config = dict(
    num_hidden_layers=13,
    hidden_size=192,
    n_experts=24,
    experts_per_token=1,
    d_expert=320,
    d_shared_expert=0,
    hidden_act='squared_relu',
    moe_layers=[2, 4, 6, 8, 10, 12],
    router_score='sigmoid',
    normalize_top_k=False,
    routed_scale=1.0,
    balance_loss=0.000454,
    balance_bias=True,
    scale_expert_input=True,
    init_std_router=0.0251,
    lr_router=0.000511,
    vocab_size=8192,
    norm='rmsnorm',
    norm_eps=1e-05,
    tie_word_embeddings=True,
    optimizer='adamw',
    learning_rate=0.00154,
    beta1=0.9,
    beta2=0.99,
    batch_tokens=[16384, 32768, 49152],
    max_seq_len=1024,
    train_tokens=301900000,
    max_steps=9764,
    dataset='wikipedia_en',
)
Below are experts of layer 4 (counted from 0) of a mixture-of-experts language model. Rows are named router (the router's row for the expert), up (a neuron's input weights, with its number), down (a neuron's output weights, with its number) and show model dimensions 0-63. Each number is 500 + 50 x the weight over its row's rms, rounded and kept within 0 to 999. Numbers have three digits each.
Before each expert's rows: "gets" lists some tokens that make up at least twice as much of what it gets as of all text. This comes from a sample of Wikipedia text that the model never trained on. Tokens count by the router's weight.

# expert 8
gets: "s", "es", "ers", " States", "ies", "ation"
router:451470517512421434524465570533509603486466467552496437460486474507475468540478513454519562437531471471452517519455446490507539421506555527556600434510578575382425485496463473482566564475514474
up0:455544561537529393523576538427513423540464556424461427449454456500480509468491482522568534522525454440545542548592476362427462554459486512412420494493464494415529432542448444514536517513478539
down0:543504496481460470488484614523497629597466529448454557491504519461506505452588432458429560483501458501541444542559481455509517475443466490487540535481558553497441505504560506488423508530506405
up1:464537493471460427572497513491446473508499514553556402535495490487512442555570459536409481482513558499489527530525381526422524513470456596588485370574465429506422461515540388549506497561495469
down1:479582540499409477483563549428486402511546543470575456519492434494408463504548472533422528406474393481484531416485463476465500499439528511536485483510549492544403526488431454503489469378523443

# expert 14
gets: "ed", "ly", "d", "ing", "y", "er"
router:489541520563465474571484610506485613552537525500506523550573518451449534461520517466459513393565538524479470527544510462469520414466515497486526410483527492433442390465587485444528569420606516
up0:550432497448432589580560511510478501540558481542461522510461370562461540590488492455451444571514580539552461563464489486490484422500424489542468463476528456491537549515460602511515550585510583
down0:494534402487519560526468508558482550481469545506471532468524480611565528386381437560452525599515551445564466503506533512442518583433531469524605535511464459550503529568488446493465447466545551
up1:413476540451509523520544421507535564489448457476589456477444463513548561504479548569584452472484557525526485557392616464495544423481550478534516467535590541444512478461549481487526438501504548
down1:412547507563475544523521439506521455577610545486581480506434507473501489473458428600450590474576539523516477535581600433466483586537477463425452572519561451564591518447466536584460518532515557

# expert 23
gets: " p", " ", " he", " t", " no", " \""
router:471483529538479439549552603594458578538531485500467531497574415433532447419484611543488417489530537532520475556487524465454522419397544506576534489492486586464462451442528461441491540510548590
up0:485495447573398530544461520507586500442506550538484531491511451415519467582553536538503498534524506598417384533487477509582457591483483548525501364586493535466570487456463516498533481457507524
down0:514473576559493537527540485504638419545467457507531549459481580571597531652536499528473418617447477507413488499448517486486522551449539556439452483551541558558545477499437434559485470465618540
up1:465502509469487517468477489503525531473548469479472403548425516422418388577496507424510503487590516478468501558538475499433513549478482576526502475461556513448505477543431585589440551551484482
down1:502415390555421493396479430474552524515491533552460523444492575517656395407574449566496505527567485505544523437487557516561410459539509500556496478508509450484457539479539528468486527506468497

# expert 21
gets: " was", " a", " is", " to", " were", " are"
router:461520526509448524543524538577553591478583541475493551432518548505548454565534546453516524538546560453511564516496429401489520531437484493561485380437493582480587504539500517443440535458548617
up3:521559574519499523533459460467387463498493501469490495585611547484463509435481508499522458417487459469521405567449430443543581426534462530520462554489521517489500526563440507569554489550439497
down3:581477579501445491558411508501478573475461536557513519539519525558466569542555435580455465432451571456455486598466525478519408543600531472469476575492437501471482481479423559445502425508463481
up4:505487484439507475391568419427406582494531462510420547503420521553482543415519398565532472428495424492496481584504453476538450483510499439424485489447609435597425526472490557492568432560470454
down4:527574473491513490488514495523473456438537448582525565586500477480528428456456401420493508526589429580465468508450623579521483436447441401475480477518469475511458458383522522508512571533506486

# expert 17
gets: " in", " of", " with", " on", " for", " to"
router:414561492479444461560430618549507520477545503531471445571560473531514494474483505455571444480501494546511416549483408530532616463493469561497473522523653527528444436487546439464496624470564478
up3:413509485496561487494564439520570534532463557559525483458500495486494459546399546477504558524512515427464547527523396521376437471512505384547414452516495420382532463481561494572464424419446509
down3:532470464507472546469474481536499471517512488434453459434555403495471524468507503411522439554440477501532584478483489531612489453526457488443567470538557486526619502535471387390473471485538599
up4:494554524399566563519522351502541512601526599590454505519436473425521424563451479547552511562504539549508561566513589429564442491532541435443536451460494506481572552463506464462531497468473521
down4:480522500460520478531462556449577475484455549514396505468534471482447447466481502491508549514445512519563461467452499509495420517571444547502558492424487560483526539500504520516495502416431577

# expert 20
gets: "ta", "ti", "'", "na", "r", "da"
router:479488529476463446461528625578421511527495525559505352458500438542431466498495489549489519460597552529572511536563510520476508559462515445458565424487553544536466418533527477485474499421495527
up0:501532410485507503487559574527564449608486478546432509530498495515449566514481465441508495448536559465562522539485406424492544519463582496523567376459461388469407559541483450514509409538490512
down0:451574459498440501567591558486541471514463492500464506485506445463475550450569484441405470549571532537533514504556439462490463568482603446437519467470475416517491576483561539570528519422521491
up1:544495528509421471529560572510438484579527413506441457491504519476553481547489462420530486524473554543483530521543375552563540494547447490492531656487532485507521421494566517496528465462581591
down1:487449527437528501533424469413449452460425471522535491540446468536520437627464475471562459435451490464468486478483415442505448460494575422572505488494501540474446527569494426467472439351415505

# expert 22
gets: " the", " The", " his", "The", " their", " its"
router:461552421505439496601519486422471565499519473526380455535496547475516453497406586490494398415520534527543460610518498524473536503526457424521485544484481533560456465464448576501495417499454576
up3:471477521602560573456498533501481483523482539488495547461517465475554482558502543506607458511527565521580456525464567536535482497520462501519593495500546519487486676434460493450542562496449485
down3:380596530515554607454509468352404499579421516516478522497437546482489517526516500425509443508479556528475476560485566434545498446514508495507609511536494542567533462464369424550467487562412503
up4:490563557530487453562504454525406501563468476408447445551561447594489453522392529448552557449566486412554479471532491500515459543508513532493489488498496418542525509511566478566543496483458448
down4:451496595499619608509596472449511511558548500474514469539434524475425490439514443488516482473425475464612479551457486518465494507490565498576388520470461502506517525506488526475510526526516528

# expert 10
gets: ",", " and", ".", " (", " but", ";"
router:532582555461459364505496577590462599474503555477462461600474520522489460471442509500481493526511495518434461554511534410406557518417530509484509483475574497482415468520517539551447544492570517
up0:522456521486547451540482564427490470503514514550511459549506498419435538526540476458472445534480572525510503524468426451502481617477478497472504530454470441520557501511566454493514483518467394
down0:562482578504534390484513439584466509412480463499554531404553456483457460510547591572412480403434508439408571503447539483527441557517546505482474476484538441527523536504494524555506491532453528
up1:402470550494456451515570599465622460503523458609470520484562505439467406542462492498429462503501500486473496517459482590482512539520493489624520434535556448432550549479522574494576499516569479
down1:520563486492463492434514535483595537561496467438555490426477450526419602570554466562485485504424616443569570450497458550529458548492599540486522567484508620527533462555502413453527459471557470

# expert 13
gets: "\"", ")", "}", " World", " War", "]"
router:415504509430493394480456554580432476468604517562457459550591489497491508492494505439453462536579511493471469478582471502425429492518439501498454388468495489397544364543472474574519540561398558
up3:550561475576468520570481488510438456449415461534486427516492515546448489472520510523430510460542484514524436497635420577497522421397553514489628533500562545581567524481548510470572541491476479
down3:445510458516522491600461589572452573527490445568451500485482518532500591533476555442391523546592471482524423532536436461466578584469591516605572482485444434525471592416479498512542443471522476
up4:504498453525515504443462502511497466509562497476436551527468499512521490503481464533483532443549547536577479585524515498461531569568467553597481455515625602474490449614475496497499414570470568
down4:538525435487445586537498536576487492508519533535512387471473424534509543499519594449441519399525459528573537492541467450456529499538493565441472502434473526488483547530465507489512402523545363

# expert 2
gets: "\n\n", "\n", "=", " =", "\n ", "See"
router:542483539502455535475542543642476542512532519501489508416438556461481474511474533524532417465615442471473510609509538416475549440441421537433472481501576509430461462596488491485456517439458544
up3:513531384501508498560481515530508470485524409449480507437484477547567467423524531490538540473550500414620560490472536586542559439497531555469504497489448477452451459434478504543540496547447513
down3:541469429518484588472479552490487461624488499559602472492411519525557466470510511566464448510432494466605589555474526612521474505440544517443549607480427483502540424546469474452503407498602431
up4:459558490518438512563494500492600535403564590525530425586554474569503511457563487444507564515531547517445460453445396430556492483481546464573563442485498464432542532509516589595474446484535540
down4:506485606544431543496507481417450489458569487531443428546564389483526500473590529450471561501535505569396512555506456553490466456482528561408549443432425556598507476549481514529458517463547582

# expert 6
gets: "-", "\n", ":", "=", ")", " •"
router:463503538506509506497531516488476493581511529573409493561498413409569383477485535504523404439589558555458472590560504490529517477467558530552532412494477559414537463524474495550452531540485425
up3:443534622514451523467538534466505504389540501483496499474463519477498536533342523435485398482543492509432521496511449495445494480584410585543461512510512422518532483464482553534521584480545484
down3:462567542578440513478533515411483462499422481567568532507510571539552457561518471536523489474565519422517501604436554495518500531594453447486413460519582463505534569511502485581534486486613579
up4:475474457492443372446492560566545507407569522548518507514472502476510525444559607537591435473543487446473435450442438490545488465557571420379558423538599484508366553533447577539511456528580614
down4:486490535427437440538507527511603428519518522434486592432574484450541416513444466497454448484522526543522539482484460517558434505484473480493499432513505541609519595535497560581497426519562457

# expert 1
gets: "–", "-", "/", " (", "o", "19"
router:434571481472492439508459459474452420409473515491466421462451479395508455548446600490544498553623522498550438552539494485480514496533417470535584533494462499414459436505491520481559541503458492
up3:424481564511437523431496479469471565533506557590524513558458537488398528457478598586491472422536472499457560557487581508480445527457487444437470506473548532526522521548359571533452483521560492
down3:482488457524470525606550467469510493501453594510415550549500467403519549468478539499549433508469432533521450529574540480475508549458480558437453545477552501425518496564556527509446566531530493
up4:600439505505507542566541480462551544534495567492382457494448532487456525440495541586513405497593493505534560530647474495470548403482572524530500512520515477527455462526519428493518548333546418
down4:556446546516548483504501479479494514483462445473476496454498531480519406355538446605470393567518470508513539497537557522493438579461471545381441496500508503531470527490534596471548483551446406

# expert 5
gets: " A", " The", " Al", " He", " New", " All"
router:484461439470545467546522503520505431396517489525415485519534453473414497499425510514654385498587550572490414466568460473460550549419520520514540494467541549521534426518423565503486433572448483
up0:469487409515471478527489503570542598478526532483539515538572495518458470513540566528495624539510435453434559483480367441492448470472465455469500485518523506493429469464537569486494517380562488
down0:485480516511464486601330391510565579449529407560482492472518547511487487453505477534527550507434410580523518473531507457546638498456455497575499544550507489516508575436484477475516504464446449
up1:545520485521514421528552492442545501427584554514499489472476506415576414588524518462493578444539546513588494510497506572476589473528475447473502527404498574504544517468416455447507512414503443
down1:543497481527493453521507514543532527378503485547500527444469516414445498545539446520561530455494447529662492481434465524489588507578471461540509588531505411504483518510464473518537445445438488

# expert 15
gets: "N", "O", "E", "F", "B", "P"
router:524504513519566486577564573503484502486439489502411430473514406480468412593474471526462516472577513489556375589462481518457619479462389452490472467424485597457540534573489457496515622432503451
up0:388500408551453468550450394532572587470511397528417464501477492480413476482541518530428501492536458538455471492533470547501522478442484519551517499528457533407512512523403579471528540454520630
down0:453461441511498594578511510546475567481521487479489505517454552461460554446509463574521465433444530554564541482555491513532495551476529499576524476574515483470504441480511542434575494436537487
up1:528553420537400484529555583535408470413559582507541516491522507535522506507458514416445412528500545499386551450427437447417512437473510633453542528469567526486444402515544517513465615528491541
down1:472506469523456510477383532523512557528474560458481473534417499522483504470489493380513509551502548465443554510475492526502526436542569549550484551507495474472423478497593446451501495560547503

# expert 4
gets: " |", " by", ".", ":", " –", " as"
router:452517554464485493442554515520530450548505567537474487463532496488539467512474559461555487531566617508468393557546461408455513436536489532465519508452529515533421487522526525577519518443519485
up3:533395511518429527518539483489452489415509436548412515514514486516595476501507513516512465449503531440507442584449459645511520436493512507497593545507514454552522568486490565526537509425552494
down3:447505547486396442510537559459504405480549564624475523502516552558511486487463552458438419553492546462594510460534390557458458461575516556554485570485529511496464537455512481545596479549470578
up4:528470495555483544515505526523426478423448429567558527436482435388505481507521562475398578506519531546525462595412487446555572521493497442482512483556522472530496500472464574513490416449499567
down4:552552475403350456503512564477489525456449523490518594469511404518465431603504450487436454487422527461544520483407408507505510479511483569537500480417613521480528578483503485596507497530502612

# expert 11
gets: "\n", "est", "ss", "f", "In", "5"
router:484568432505475483605458518487501491410625512478500527603485526493472575446495506475542567447567459490393475567463520420422509495509515470545489391507505448492481468470478539498484651414479473
up3:482456526566435547464429520558495468460521520531472472418493496478505500594516506523513476548539488481441477500458547500490529559500510599392521392500450535510493486557385523572462488372574467
down3:500571446466441538504582458575442479532459536655510527498420491515511544497517503517537466531411461460525516472442485434513528444471457459506485484534537623477503562483449510513471415398430443
up4:507587498451441526506532496459442480507508539419489494565623474500477504491473459468573509509526494432478512490536480590530526546519441572549547551465457523521366485516467503511513520540505573
down4:470436466438474512525560575472511478445520477487445453519581583599509534480463459549517539450403565538471508510449631474468566603574423485494486536524509476531509414465516491546508512454465418

# expert 7
gets: " |", ",", ";", " of", ":", "  "
router:454479477505493535514494621476553465436573509543417453496505464547397476444550576431554542460578500503557520548445566530475498503428499558560479483424557503551495531511497531533473535538526517
up3:546446476557505482522499503517490465536438435548558496450537459537600552461431465493466407460523583561517428447420496482505477504455419568435490451471403467525447495569503609539516534446462427
down3:353473519593513606512475577538526562522502515511513539429511454419469451555540404554516461469486566473519475482416496548541547463427466468511471414553454541507388479506486486443470434458501459
up4:392463594551517468444557529525442462429579519521446461622433492544598595518566493503574473468537582481473422477484462526483548526538575420474554489552495495474412505448455477452488543386504465
down4:399524555469494473460464375525445576468428460490473481541491535534451504488588615505547443602487521529402537582514445465481472570534484510446467477468522474605477520487396525509507554508498411